config.toml
experts_per_token = 6
normalize_top_k = true
routed_scale = 1.0
num_key_value_heads = 7
vocab_size = 8192
norm_eps = 1e-05
positions = "rope"
rope_fraction = 1.0
parallel_block = false
lr_head = 0.0131
max_grad_norm = 2.0
decay_fraction = 0.819
decay_shape = "linear"
batch_tokens = 65536
doc_mask = true
Below are experts of layer 3 (counted from 0) of a mixture-of-experts language model. Rows are named router (the router's row for the expert), gate (a neuron's input weights, with its number), up (a neuron's input weights, with its number), down (a neuron's output weights, with its number) and show model dimensions 0-223. Each number is 128 + 24 x the weight over its row's rms, rounded and kept within 0 to 255. Numbers have three digits each.
After each expert's rows: "gets" lists some tokens that make up at least twice as much of what it gets as of all text. This comes from a sample of Wikipedia text that the model never trained on. Tokens count by the router's weight.

# expert 100
router:147131088134124095127130113146098129125138088109136101186107098112146144131141133166138167118135108124115139137142148183101119107103138113173117126100108128095113134141120122132105118097169155110126167134140124088155095159118156141124112123063184151123144113173130090103140173136142113134140156113154137168183166109124129111157135132101147131152128106144127066106135100110131108109154131152136139113102132094140126142126081150135142136182099120124108142069144126101096125170080133113123130121146158161125085129146124127089141149158125124167126144120096167102160078121168173106139149154149147109147123121130142129128126181066105139124121144132115124136126113180145132135118
gate0:148146096102154118145114138122108126138143097166125103178102120141138170060125137076131116113106140103145185117129115141135159112175100138108124105111153144138131097141144115147132127118150152128167105131159163076110137164106149162099112113112137111153112119101130121118113093132146136150124161150080093085175173143128119172112105093143113157141136103167140147090133158206124144110116150127112086153149098099137117126127103148165089128130134110159118127089139189108088138135155123133115158109096127121129109152137081143137130154132110137129069153109093170118135097157133113077128151127107122110121141172120125149110120133101107126109113144133143133142155123164127102126123
up0:130142123160131125097133120114112141102132103144120126093116137108167115109151164114134088140115118133124100126165170119069147115147117091119155147129191146163073147142143140081102173158148166131133131140111149146144119118142154128140131135124138147165159115095128149088124116113090135131115142128152124101152106094139106156166165148126141088103128149180184101144141094118141107084155111118143109103105119127138150098110117117138091115110122127167159114158111138132107137121070104106138104118139153156119073127112146142121114147182145147123158135146100123111135100132134083119133073120130078129087121118085095112130121113142138129124091164140107171154154111067110125148090
down0:119152127106146165135126094114142132135092151091150165161118145193129146132104115164080134160127099117096106116152137140129163135053112127118139162103118117112126091147104111119135091134109109121124116097123127115081081131145147122109118155136094104125112164153134135136133133130141140111151127124117131106157123127149160122117093125118151162140156111081145135120127109108118156107119120117116140120151139111131150148104187128144134149106122135121092078101121148138110112180131214170132092084138114112143131083134104098123132132141094150176123151131147143161135106144123162110128126058132115148172141142173124132117064151157146181164100123135124130156118097109130128130111
gets: ",", " and", " or", " &", " but", " /"

# expert 67
router:143125092146094172111158135158092111099136102117130149126105096119151113128172108149097120144137099123106166142113123106095146135111126122168112168095129109105155145122118141067080138117165119141112116127142168114158096142126117118130135143079134137133121122171125124087128150103119135144129149135154140152156124081124136126135156114108131145137139121164135116116141123160127148114165090074105161159087169097107128074160097114082139156136139144144106119108109140115098180123076148109120139120108136138111099200157131089147138129116123089153125131102090114142155139119146125085164139165133185098116164096132180133103152140134124138117155127119146131111140089107149161138153
gate0:123121111157119163142151135162139098107168125128150108158128088123104142149096077205108158113156120114148129181134108135117136114120142139141112160089077103132155153118160105153128105101130106146174119142148119071119155112086120128116120136124145111170127152139123117096148116084105131113145134128122110161108090134075148142129132075101109149120134094172108147100126136154104105154109090152125100107119137151116126126137126135108158105118115133092108145131149145108122194119100149117093156149073110120089105151116137106154161128106122092119091147115098120111148118077067103110131136107109154112140132096134131144096129098150133130101157154101110152165132115158127090125143
up0:178139119153145109098131072108175157145120143123134121138136121167119134144122152143116142160143156105103134173120105169098136149125117137134119111061139145115144147106127138104179115127099150156138165139137094141147163144128098157127096108169093125124115117161153136124139140146120115155120123131145157141137104099142146121116101127113136123162130119137111181123117158162135143144117182117188151123110097105121132151107070136121117148132093159125172099161142096105141148093081113132140166132144137072130142094148112162126160140095114142101061121152108150105145073137116118102171135145104097146112088111151121164134102105105148137152127109098137138113089126115124140125179
down0:088137124142072138071164122134146075103124104188119104099119129135104116108122135135095125123117148107121104115129097111135119154071147070097127105189082105101152130107080136114108155127101139122102104135152120145150115110138141105151140119123123098108133164125107129141108117114127113127142096103094122139099145156116164128106101118117126132106128110119164109126104100101107136090160127128125124109096163176128184123153113148134155136126146168122077150165138126143126164086138146130167103092100140076114151121125122188117123145145142130108086134166145135123084137094141112115156135160079155127099127137139122106127166106103125111079146125117147159102159145154138107125150
gets: " ", "f", " F", " f", "of", "if"

# expert 2
router:094108111165134134173155120177104136142134091118121144128120110116135154128131115110102144143116116137120175135149127119141129112107108112174103139135154134107108139164132101125097143120138161126166163167151129089132072138125119144127108111117182154169116126136129060122130117118141133132152120145176151140125060121136163068114136134122124151107140122156134111134129121108127082080154128065101117159087135110127137104110094088152147113119161092177155139142116084105120107152148141073157146128155155140099092134125107116124112115158170165135148122138117097153118146107135111117121155133133166117204145105130137118126095132151131143121162136101118172139131123159158131152150
gate0:114148098142112162130169163104105136171153128153113107155132122166149106104103097118120136176145159122135112124091102117100128079106148127161157148085106154124112146131181097128106121127127110125149128147161105119132156134088142151085126099163160187148115131085110089092102069125093149126150108083156125117116127128137111135116140111097120173094152117106161113195123128127164133152131148131088093106131134085132145150143120107155105107095142157106106096116118168160127125114161149130123149154144160122121125141119170136094109128115138092115116144119116148174116137120123113143103106109089108105137139098100122148151118165090148137107140134114094125129161090143150169166156
up0:142128108158108063127109106180103100102102081133110103128116206132117079149100138078104119125118143111112187107092154127163160130149158158188138133141167133117152076150138120127150139110160149128150088174117163151136112111136109136123171193142101136128130134140126101153128108141098153154126182114160149119142139131121144118117088108141112116121141151127144111117142141115120168110135099127138148093095127138099154155133125088147148093149082113153106117130125085112108092139149140108143145124168125146107145161121144120115111117080115163151165147144138095111133117107118119104162143130135114114154129098147147118090126122116139130114119097093128119127133101122155148176098
down0:130105103164098099131208125155087139143146117120096124137149116178154133093096083144101071098113109145138099077126097150132118119167168131155157112160121100140140065101172128124133174122107114120146140141131119092147151142117151128128100128078100072135101167108111126169127100077097118154148138122157177143148155083124100127146130117124154168129148171125132145138131132159144148163125146099117119112130128153122135128128075129122157115141128103126141121142151119149142091114090133129133133126184107139166163139160134122119064099116144158134124111132130112130128109153135123189086135126148146143165096135165110135105128125117144133137121118135142119132107126138111152139136
gets: ".", "ian", "ot", "tic", "ard", " American"

# expert 110
router:143101110113082137127169132183132132138160085128171129136076093115147136106140154140107149103154118139088155133087113103149118168103123136160125141151123096134142143158119136130096161138147109128140107166150109106109088142138138125138134133114180153128131149134114086115090131088124171151141117140140104144131125088085127119146171101099151164144136134150137105116162121163156100118161134077095086146083112118128135112142144123058119129102143128145099092087117092133105152150090148121144149135132147140098119143140097091076138126124125141128148159119083133104110113115134142100158162150149182106163179121103125132117118151160146111127158157115144125161112095145154150129102
gate0:140112135120124067129120143188178117133118115131143110114178141131135154139155170147135091141165145143115126119122111135112148141151172113134116133129128115134109122149117114181104145151089149135108158149116115135143100128161106136117125175115146167136145119145104115151124116119104148138152113142119116124102096138149133120079128150098105138126108142139145125117193120130132138140137161158112107091170160101088117114168116111130145125051142093088155129088173156131124151124102126119143142135117151106118062158124150135161151150087108127165133153085123148131146148070133136150154139110087131169117110123189138125131157084167123129104155112169111160100143157120136115164142
up0:121111134110108095144105149140123140116133110132116111168130121164115124145090138127084154090115111103168121083122106099146161155141119143130126152177133073153167110104104136101117101150108167138128120187144170102099066126169143145189108170112186129140119114144153104128121118127124131151099075098119139125171158125135116134131135114141136126111164147127146155123138165152124168101104172148154140111164140155134128133146129147178117142114110130122146163094116152129144122098111155146123144123061104156131174160123093121132120154144101079150138133146110113151147114114088124133153139169130136163116107161086122138086124079142150129101120094126129138127129142116096129149140
down0:116158115149122098126175080132147108127139082144131125129149187141092138175132108149143128132143105120166154131160099144135141140172136133128124136128132142119124124132115123120152099117118147147144099093091173102122144113169121119168138115116097109130144124125166100158141135106115118129140096131147116120131147120151114149119131182119160125116098086085096137127119161169062134151127122115157130113154094141136128103118160147133130106095156121099112115115131149168096135165084077094122096128126114102112137086083109119125135177111180118116144075151127073159110123133082158162106121096127093160153095126145128140107117169149117133175123110154088147073150113113126138127132
gets: " ", "ae", "bi", "ive", "lor", "bil"

# expert 23
router:128152115123106138122167159149101140134125107120134136125092110059147113118141106076103160130152114159107143134119120118120096118118150107126156144179099128089094113154137145108127170107130147157110125176142132130104105118154151111094135138116198158156156142128129098092135170100105102157161116154127121143138138125123120113160086124093170125097144107119159154095159111147146058078161137129136111142153156115114136122111085122140130135150170080157144124111141115130109127140062128128130139138140151148110099122116127117154116159120123140189109141102123137114106134146147147110144119130148172116137101099129140120088163138161167133174170152178144121123136091110119170112126
gate0:116099163158109148105152151132084100116132117121102129153135161132135105128142159105119107157167145112146129139134161142132178147097098120138136157096066107106151173159111154079101167148163141140155157129162181086130104156161145145129116102137112136097110104110129144109125115138121109135190115128132104116148113160126135110105128176125123139116115184118166126132173142125145139139157153104148097091130125116138112146082140147093138070124121100165111109103157129137114130134103176100133134106090108105129138136135097117142056116148122104121103136134135168142129152101081097166137121164087118085120136122126117105119153144095110102158119120141135104129105148133165115136097
up0:113115096117147141133119148084159074141161136082085151096111162131126102150144081118101116118126113137097115135142133125113128180135113119127190141162136174119157143107130140114136105069164119134102147145121102114121102103154122100097118115126140121160136141088137100151140130163134155155147147149115141099149181108176145157114098131125128152127122117145123107121122102123146116127138120106158152137129152106120157107082127175112136086125114129184102111117080104162133126133121128123167097127157139158109126115153151085159132167136110146127145127126131155142141106162147169138091110125188152177112119141133109148128193147125114176104117162150105115188129114133161142138110
down0:136123099141140151117130137135112105146125149147107130101074188110149140153089124131166146166130125131107153160108167124129149116138143119099116158114135132135169113110130103125212131125112130162154129144143135141161131160151157156136115102112127120100146135110110092159140104143139172092122105203118157114156129163118134133114123180119122115110162134128132070172116157146113169162144079116140123102121106145117148186093135109151164131121129112096114107124173157143153116099133118141143159096135079157086135127110140148131104086125118159125095143150085144129131125141099119159090186114155131109115171114174129125136137114148125151136092098144144103118144140113123112117150
gets: " ", "s", "9", "b", "4", "a"

# expert 87
router:138150086101068152161141165197128135121143089116134139154129133108155131116160142084105121124095142142112143122133118111117113125100101150118095130117115110097117130089133148106097130127113156165096111152111138091151119135149119136107131109158100161162187095152149129072103120105127162142123111132145142113154117094120153138126084130129136126104141128147118109122146121136195124100156119088115124147058124116117133082110130103135113108129168103128114163082150070102106161150107126097125126128127151142101095136115133104121144151094097136154106126130097117090148103123131144088186141149114156107166123105100098107116121139112182138134153130117152126104158069120131133127106
gate0:119099114092090139102109163141106123107188133076156126111127131161154131128110177148106114110095152130126148122157128118117145157125112154133138139089148168082105121115130120153127103091157178122108169181114150107158116101161118116124143122112107139145139108161160089124110152098127120116132071131105183080137106144161139095168105143131153164115152131138148142088141153112148151127130114153128134143101151158075126115141111149132135134141168134104119155116108171145148136100146113122145092144108181130120093129144095129139078134118094143137138135112088116097126152097151152120122128198163172098123119171134122136120162125143102151151156143131108137138153114116110141114083
up0:165145092141082085167172158142130144162101098174102110150106146109124151149156120113141128091120192129107128096163088149083142126137143102152117170140122148154128155092112158154141104105141161135135118143181140158154122111139107130100143121134083110136115107176134093138173126135097124115143099079129131118124143155152158156171123144133126095117117131163129142101136107162118130106108108105114145142126145124104096132118101103150131108170150134117135124141096140134095148133100125149168111128154150168142113105162150113150102125092163144146163122106065084120112115130088124158121092119131130082114102117112166124083085164139142129092103133132099121117158111104138146125138
down0:113122125147128131132144114106099109117118104196098123148133142128171143116123136150111116099126124131135092078129141121122140108150157152139135115121104156130132111095088123132164158178176133166122104087145132131115128138117128104148065137110089093147107133161118172110120111175123084102135132098157118116129119163107117122119133114134172103156109105113109131143104153155139145135096114134123120140153120131113123163149108112123133149150112153130134131130122170061120079107092167149154087098150116132146155136143107110174098100136120141087138137102129076103160090136107130105138131086123139131053097143130103113090130125125174114158159095108117132132162163166145100177134
gets: " ", "tor", "ator", "tors", "lar", "lain"

# expert 99
router:179122099154171121132148140125071131116121094095122124136133118101161144138120157170108160155144137130133149120135121153151123090091107103118130098132103135158131113118126141112129168126152154153108103177125105089121119176141125111139124099103160161153134099131132124092124148167129124122166107137146136132156141113108160153148136119085125109081158126103122099109127126102100130123143145093121103116116140120159110163151125105130120176146114132153097172086118091073138171183128140098126133148164154153118104188096112103079128153135101132169136131130071153113116130102148137110104175147103176091144144154119164125154116172111136141179126154128106147118121124139131145101114
gate0:116141156108107116124136156140141146156110106097096175128102113097084174127136141137144147129090162124147097118134081154145111132141130122082124073131153135122144082157145114145153152130170155133127147134149127133089096156124151113125180099111139118140109119149142098126174107138133102105117142086134161128094122112106128119129159148106048132124139107121130146154097116162148126114106118133098122114134155095114110135075125132077080150178113126106101117137090077152158181124150130100119151173162099153119133148138145122151131137133122110142111160114076152177136125106085100130180136140102130093134153124095090135095126116139125168155135152145121127139155132141138118128128
up0:125112115107146133174117125159131138127155094151128114172112083131121120157132127119161149121091095099116101115147101133120143110157144115123139123097163143116152100096185101075149129142129087111143141139135131077123122144131111121123134087140085109136116127116135140091121139134101147090113108153134105138168128160067117108158120124148102159130107134163122118126119174102105094099150108124161139072113129108127144132141123159136138090120131131161147136143127130171138139160106121099111167093119140107139158134124143139110157102115143098143135133091136156087101116120072166150114107151125180092120168124149157161140075070151137122123107166148143144146134087122169108165069
down0:109119146081124148091152159120103122083179174136126124158123147146121132145137142114159079124134078110138138156138151162123135141102116136129145149111111158091144110139136143107159128125132104129153091133129060116139129143175124130124197120147105144125144155106135140132122130124111116150068122136099154121140115093079129141136126148121118143140144125159140114160140146139098147104158144095108107109121105108168102133153172159108155138111098125126133134120133158152151149151119149140149119121143142089148148131065187122106119159105142134137145138146176108062089128111120164113100117155202138126131139129127152146144094125132142092127107078133090105157104134169145123157093
gets: ",", ";", "),", "\",", ");", "—"

# expert 105
router:150095103113097130165147149157131164144117111123151146129120114118124111100112110115119110141156117133122118130160088121126114128118160144127087090142096117120082161109109171108118116105156141139123082153114117107157118146147146098140128101141159137168184096141078091115104139170131172116150147150105147150199137099135149114090087111112150095109153088144137130100151109179115117107118099089094113094115141113122128100109135089090147128119116131131102153149133103108130139177122109098134185104145129138095098144120117128162146133102117115157130130140104131085104106125140138115124157144092179099131127081112120132109134153134129147167132164140181140107144113158167164099165
gate0:173118112093113132160094119134091132128150119120161137088149104164111125158090122109173141120140108146134120148124112139141105157101153148085148173134116155096117122091153161148087121098145142087101151137151188130130099131121104163103139103139134110153136144161087143098137150102144123106108116141141133095166115114088066126130106126151106134113120130117109118156167111117121145132126095123127163118158103127117154098162098110123093163128134126125123115114108096133175122122086096121093144124156156166120126144156135152158135144172129166147118144126133100125125140145088131124098147094151142092122093140067134164080064132143140161099132116151135115117132086142103133066118
up0:090144167125142143159126130141152134134110144122118138152170140128167109109118130093090135124069129120118100128090080095142123121126143085137181133140136136102122100124120121155118150111117123119124085135118163137147137177101090113128139107088155131100178110110106105130163118178113152127135180109119109114153131096163155135154149152095128122151128144153150109107124130117093160080170104108132145080161132142110142121122172109145117122113128147100103155096121110122166095117173118110116137120129137139165123152153167096106138141088118138148133156105133100100118142121123148182091135162075145081145160101105136156156120142161113106131152086143081159106108127111141140180131
down0:123127111147076131177102139138106151128145157127085151170155149121173151141131135135119116101097133144151124121157148088180088108102109136132147140182119126102120143145155078115123116103123160156110093137138153140102113114121147101138117164057135093153120104143173127118179147171164148116137159162066154088121130145135119098112135134110126113103146107105137124145132161104133112071125147113107096103141121133130145106129096144106118140152128141153161125128120142119152146197120123116142113133139095127074126100139097162129141113148102129095115106130158099170099137153106124135102118120104131122143126102117106150156100085195105136153164108131129146127100117142128095097133
gets: " |", ")", "on", " November", "6", " October"

# expert 120
router:130118136150138145116140142122121120117125119111155097141109097108149086138167137142164154112134105155120148123108131150156157142130155123143150089133118112092112136136075150106109109111141119155102111131166166141172125131131156111143136126123176196143132140154122064129121107124104109125169115150144162148091099065145125086159139124095141161102146090134126117122144113150178114100138131125136098122103136048108124118116086082146146112119168114132112146118122065123108128161106114115119133090154129151138066175121125127115124121109160131153152154138116174132106132110146119108138150137112154122173114094120176118133123135160162125131127118106109118064082097119141123114141
gate0:154152109121115117176122149131125168093115156110149124133155164124122141143127149130145132083090123141108182152121121123154128153130144121090158089123074118134121094145153105128110152125121155140120124134139127105121108140148086135146120107094154163106077145123107133148153116112102135178153097156087088129071121124150187139154111078075133168131128109111114086137109143177118107102141156142109105121155113126076116141121103160140127134140161084122093198120127102139090151086134121091115133116139114174158146101166112101160139096110115167101103111131119093144145139115123129137138125081107167129144094111117151134156120115146120162106120144125144109114104150126105115107106
up0:156114146101129128102126089100120093131136168137129176122109120144136133134167131129158124095119124161123155167180155122137119120190135160098162136121115141172171153145161151149131121121105136157109140150115143121083155125103127155117122097110182150137191157116115106095113147136114067108148134159131098119111172117116073079122149108144151138154131168127123106097132125123123136109145106139107138149106117141138121151113149117139133132124110124088100133145142160129133133139138090139099110110125115127186153104118111136130088158129147123167176142126041151115118123135109113155123130104141130173155140106148162089137166146145093101133140104133119144138119152149152153068153
down0:150164169073149155187134110122116144170135181130135144098143098102072115116136122138134112143148097111143126126143123168156114169173158104167123125123149102150149162105120128164126151128113120099127106092133115150120122111076109099120122136136160114147120140150138118192107098153136110113147103176089110126088166125134157152106124116101128135111083159114113127082155161111096156106085151117154113140128117107123102103187127136132113121126134160125143103124115121161146141098158121131137113120115150107112132170119090142131145140122120114121128116115073133130122123128112126123113108135087093159114154141110132151125152100112165104102104099075127093078192138132098110107108
gets: "or", "ar", "er", "our", " him", " film"

# expert 132
router:131129105126118123115192143165155116151173098127146147147089104058124076137127147129108148112154127125112147120128130109107152095119102116143120173142137125137139152124104123105121123114117120124151094145117081106130111168146131103143163128113154118139125095164121129107098136118114126161144164139145106128151105092136140162096090116112102145113145157141136094175113151128117154080198107110106137149130138142144117099151122123101136140132100147142132119130148114096124152099108148103148168102122132126095106141163104102104139195116120136164126147147087093064134102114152114125165128147148173108147187132128090112132106122118170135160129183135127158086110093162147157129129
gate0:124108107115098140117122154163116159139113124114120156149098129093130127100169117114117157073119122095134120141107130151136127086060142123102124124147081116113148150104153126130120089126111148158121088149140081116113119122150126148134138130083110101116132127125095119076085123086099108127143145152108116130132140091175136118098172128099113130156137142122125139139148091136091101122094145134150141181136070122162126152130119164133102074128137133133142133110147108100105084144130086096167102143150145158093093103085182143121151106109152130135127195127142145137099100129142115118156151177137097124134130123147124159102101126153158140175124138118163102151159115149104133098098
up0:170138145155163170085130101095116114151156126130125130111126133117134127116182156132117127154113137154138128133166130098107107125117064153119078141147142153145121151143126132156113142139124087098130115141119091114145140084206114164073153190154155143128164129135092127137102120129103157116090088111101135098128147095105142104144130142103070089173158115134152118105122117154131113142134148149133103158165161122079128099146133120124105156126151145118083104146105153128166116151107104135127163142131173153111151122145114132132137139124110154147153134109121124142143141116097111118158168121168120080123181115119130122070123102156136124128154097132160087138161127148133138110131
down0:102090111119123119128127155085137137130162126173172116096122139164173131147146135136124131119136174125132100174133119130131131132106116113125192139175108126112134072148149084119100143103107147117097140131126108143147128134111168144136093136120128091083098157098098141130105137148112116123090129116114159183143166117139119125115102154136153095167131135179151124146119151112129091120158141123113110127141133110123167145122149149097061156136113120153117139122113104174130118149159110155118144111136121112134138100150111153142139098107110149155052082149096157116097131109096088098149176136130115112088144117149123117118095087109129109125107127109146076130156102122131096070120
gets: " ", "1", "s", "e", "k", "a"

# expert 63
router:133120122127120162129161147123087136156159105109130144150128117094126154151122138138127121166112110125105165138088083125169125133105114149100103152123114115144102145143121111107132178102131151114142132147135126128122115141083125164127114130143137152127140131160114105135111140142076174137154115160142149167144119119118107147137106155123089132107142096171086123149148097140130090135127134111130095161097132140151131104099152110127161117150101149133096108089151125124082157088163133106111158096155163153078087121118079113109136153118103144128118146133079181128107127097146122069131129148099093074176168104079167165138149148128171116116173139116150133153110105131119166143162
gate0:119112143140115118149149123111132161142157125099080089101152138154127113170133145096085142138139093119107160100127082141146078112119121140154188128118111092115116157105116169108187136145150125094132120138166120105088123149139105131106136153159141146142106141143108135139106138169125092154145164140158121122140117147175160127107067129142158115112125134118127113097062124137128130156104097129090171114151145097147100157085121105128103173125090130105156142113178101110121143125152135171105120113092120117107124131124140085103127102127137130174153118158118103117136162100162132103153101113128156140152143132138133115107177093177080124120153139114118088099110120107144122151118
up0:124128150150128145109147157111111130157134131116139146133140093142090141134106103135133123160164118159149070122162124111130148092126076157102130146082106117127134117122104088105175143149126115127117127162161146124113148152135126104157128141103124143121113105078143083141090113095171145147059100106158181113128093084141147143156130142116122152127122140135124087168147136113154113113112156175150118090083159162135117123137129133108128102119159170133162123157139125134129159138077150103145180113131136082081126097131126128140109143113139132137127137093155096180125136158146121111151119109174146088181161151083131155135106166113115138144122161126138167106137114133107129112154
down0:128138111110152141116118130120170146124080114132156091170186130050121137103116128109112126159122110108132130090139146133137100135134153154150095127135128134127115088132137159128178164121140163076121165143137102082145134124135154141184101135123122132151127136097167141160078107132201121123073126128145125125088145138101136125143115115125110118074100118123120123158158135124112112179108137152145118104131150134139132151098104161127084124115157169104107134124132095171083097104160131150130111144138132095140122098131119115128131109104106117115088159147146124145113081157158134113146097090158098107148109160161106120124152133171135132082118155104105119137120117081104113148135
gets: " |", ",", "0", "3", "7", "5"

# expert 154
router:134148103161139166122134111127116132102104111122127115123063119102121088115174144114126141146152125135111196076134101146152112114119155111128102114140113083099093150162145121103107137119106137156167108150123108107145121122146113138141108165129157150148155100163147093096094146128115085138161126143158145126104122110085125082133121105054192142116139104143121128122116137142101083114146149124124115078102153119104131129129128117164164177168121122168115115108118089093084135106158135105108137138166160163131129185118099121114130119124123153129130132136086136133134126108167157145157112158078144122131116104114171100115168122147151119125132144140116105087101093139130115105126
gate0:128139125146123131129113101133138131153140098121129175128142152101149073112146144135144144101137103098098149067121129151135071133146106124178098136118139112145105154148144117124142150123092131164153109139098135099126120131148162160077111146103163140159126132146110093140124127119139164131159154167121126154126182120127107112138122080125143169076122078165108137111093125097116160139132123095134115136116094131096157088112146124139114107156107107143128171073117120127064116065137148145102127136189126123126113205103160112125137146120146112127115095137119105123113111143127130157096096106080165111132156126119119143129144122119115108106159177155094095123155132121144120127141
up0:089133092099146130092137144095097116166125143105155122139119150144094143133160097146155146132108102126103170104096120154156122105151149164131159132112101102109108123104108159094165125095106143130119086101156129104131144120134100116100122147108150121152133125096105132133103139175134112181132151124135110144136108135106141143164144120123158144106139147149110121119130116142098056112128158130172106130138133094121109110097119131106172102145089159125150113094129088120154106157122151106161134118134094104103126094088135134116123110156141126112115164182163130132116129100130082097136102119107160155128095104121136190112102171138152082142158158185103087119172132123123076145114
down0:139122135097147144142117137130091150123136127137109136138155142123107154145132107106185125145143075139123118105106141128122124096173153137133110112093113158137176153128179147150103153132083110133116125119067101119129126121138136120134151145105127131145106109127122181111134094119144142108102139105081079122157139149148128119130125135114109128127086142111132134167111145121143166151091184158115088140142139139078126119102117070127141111133115134098143097145126097150139137139141169122150074129130114100150137157118128103119145100144147174117145066118087082109092114115124088193119120095085122116134158122146149107141158090158133126071128105132088105156091173131148141107110
gets: "1", "8", "la", "7", "6", "4"

# expert 18
router:138109102141141108095179126131148114134131093090098189172111124117117093127157107081101122181130111174123146088124097100147146114132122115142110142115105103125100143117112089136114119107127144148169158139136133114148112143149176135133119149141153147143158138151112113064108144127099116148170087115106117130139087077071117132133130102107147109076148177159113136116143147162137136090134103091157119069076104101105127143130159113110111138164127104151127126077134137101117151114117147109144123122123163127116079178119138149091157140114123106182115100159091141122117151124163120118136115146156130119133133085145120120128132140113167127159108117107140157090111112126112108122136
gate0:121167123159143144145139124121180091131111116119095138156148116125126129144094126139107120162099132123136176106139176134128106104129102111145122153094086117126152121148139097159161124172134147135136114131144130085102131131149154134155144131143077147183143115127114147072136133110146102180169128102161158144177117108130134138145106103138148128103147141181133096114075149107113125110159110098102102096137117116106128132144149109104100162129147100096105084109168192115170090126137125102093081137142110118093119135153071128165099123184116107154137089104143122094132125127155128112144132166133106137144162065138150113125131119099160137114105122123144141115111141112120123154138
up0:133126134139160148100139119130101118136100099153103149134171082125140094130114154077125162121104132172129128148142111125146115117100139090120157112113125110088093097117126164175152081114154145100147149123137166099128157136186151127093111151139096166127151139156118120074158141158134122100118166178100155111111110115139139117120144142139133128093109136126089123118131117121142171125115192082143142125122110124129105171164102106131129127132126129115110099097108120133135098115166113121161110127095178121078079086156097121115107079144121088111146139154143114138096137113171116114100119109169130134108146102093120094112139169139103157191109123149121111119124149148122156133130
down0:149102111166100101120135112097122125125142120142118137112113117110140069131095112136162148134136148132106120129100150142099122157116138101128105155146105104145129090181122071103173171170128142147107134118140134137153107127131134140141162105172111125112104111112096110161150136129156116138126128130073165099171129112104161116113122180133115107140130116112149135170141131160118109154123097137124142105117175159126116091115147106153180112096158150146138136142117114133097107171145136146147164143098043091100181128146124136125139125120121140084127128160098142106135139180162098128125179121129130134106136137109111161136195152101140147121100155116103105135084103132093113105105
gets: "er", "al", "-", "p", " P", "am"

# expert 28
router:131142126136119098155135086158134096122149119108121102122084091110138079145139148128157136158146127128124137106103089105099116130126110114131130128140106128133084115157132056106117131127147125139120105129106143126169124173102144131122159102093143131118142141143122131067126139136140133156162147118181164129151146128110109068137120166102133176104134097122150129127128119159115116093111160107113114146118141134146141113106091142115175142149130110138150182120114120031143164143119120116129169118150171134133061133129102041133135124138153110129120135138072106106124127125158096072140159142149128074147135123127118115120108133119136136125113121113136136090139113153108145119088
gate0:115106122129075123123104106178152097105198134059159119170123172137131127132151100124152130114110099163097137184105101121109160184130126133127134149130123121137140145122114131097139111117156112177103133141140163087148151139135130135165135101151091131101109138111149116126113165143169146157126104091130133099155110108131086123126119134140154161107138126125124173156127129099146143094130162093120111120134141138124103073105104162077136141128104105137103151133114136111133157149128126146121150177130126145157167126141105105113120072124078168141162133149148135098097114149137145122104104184137103133103129125116123116089175139085119151083136096131133147134145160097103113127127
up0:113134126147109130148149147136132138154127131117093139143139099123098062122103182141135078120158099162163093148150141118123112130125090146156089150136143102178132124152101104158115171137082090114137104135175105123141091200104132154135110131126129175131124148130157167094132171099138146113104148117148127107123106112132121086094141080143126078158103110133134124151138088111116117151144117174158132125114123122126141110094127165099158134118116134097153114089091131134135120157122169134119142128177153138088132151144093113139132125137120131154130128116119117133118142106068125121092135095147113141140148119139160174098170108150103136140098112148147169169127097130151180106138
down0:143119189130132112129145124091176125126119155121139154089131103135123096154142102123144116153127138135161138119121125084133192107094115089106113127114119163187137107117142067190081124167101119165114116161142113129108123130151129124177163165144086112173143132099120147123127113114138106078092121157135142152139118103147140148159166120125128103142088115111168178091120099141111143138122146111163126160160180145145117093134144089118114135129120075120158149099144119110169138123178140096143102099096136114103128097119158156116122117139124100116130112104143122140132134095137095101125179151130100129139132159108137100101120126112147087134124110123142154098122098131094115131141
gets: "-", " –", " re", " —", " \"", "–"

# expert 190
router:162132064101138107116130156164093115133153104118163155131104077110140117134151145097142155156133097160147156139082139074147154118138111143122147131119125106107091085104092143107096129094161130133113150168075148126140143120131101171099164078140148145142187107150121121146126166135114091152160089146158173123142120129093135124150109092135171129131141085101126127105134125139155108116135119143115135157124124109119127111119148121122163144160154088160127096108153118122103168162121152095116180155174163158131098116163110095159118129102108167135146103129111111127143122126125150132129119140119152103140147100093133109145142144126132135174160138086167115102152109109135138104159
gate0:152132110134096147172134145126140180147110093124146119129130163108144127106159148098150134096105082121081158136151160140149128185111090113062099170148157125113124140141145160131119135136126161114124137108149114163132129114161132132114149128122094139148168143144098141128091093123141130129128148109120157098132143077081143076130093142081145117155102129137112143132155139160109138123107112112153138131116176094120139195141095134164167120119165109124148097139097114098076140126138122079096125143172126131147136123105173123138120111153129135152164110168113098092081119139153183153116141157129127136113092151138089127128125143135103146144119143117103108158114134102164108155135
up0:124090152144168156155113134154150116163176166126166152125112121118122100119140115073104126136107124077122148143128138160087096142064111172140154123099126144124138165092139099149090148098158148127116102110124107156122133133120159181091176123129164111155112123143074106145106129140123107143149121129153133127145136120147125119110102114126131113131107071100128100132111119123149153111156184178140180102108157110164126116139122155124152129127100144140111164117138141117096128136156143126092116153099101123118116134149147113151103108136144122157154137162146172154147151100085163141131125159162127095092137113118107099143093107128117136121108122158155096113147117098155170084174
down0:094139149124094157153157113108097130147118166101133124130151152116113121192094147142121145127105158108096117123140118161172114178161095182124128162145153131134131111150190112164100118129169118176121139143162098108117145126149144163136161177140131152137134108102135136121144100154099152117101127110151139119168112150159127110127091137157121143143120095154141132044115138149110171137140146127175106133155113116135119151135135146138140115099125157101133118141143150113144126152132093142141161146110139135098119153151127129127134135144076088135144133111148157129118215136107112136119170131123123121159112113165123069136113154138119163172134119137138155085154143100139127129084
gets: " ", "S", " which", " S", "in", " the"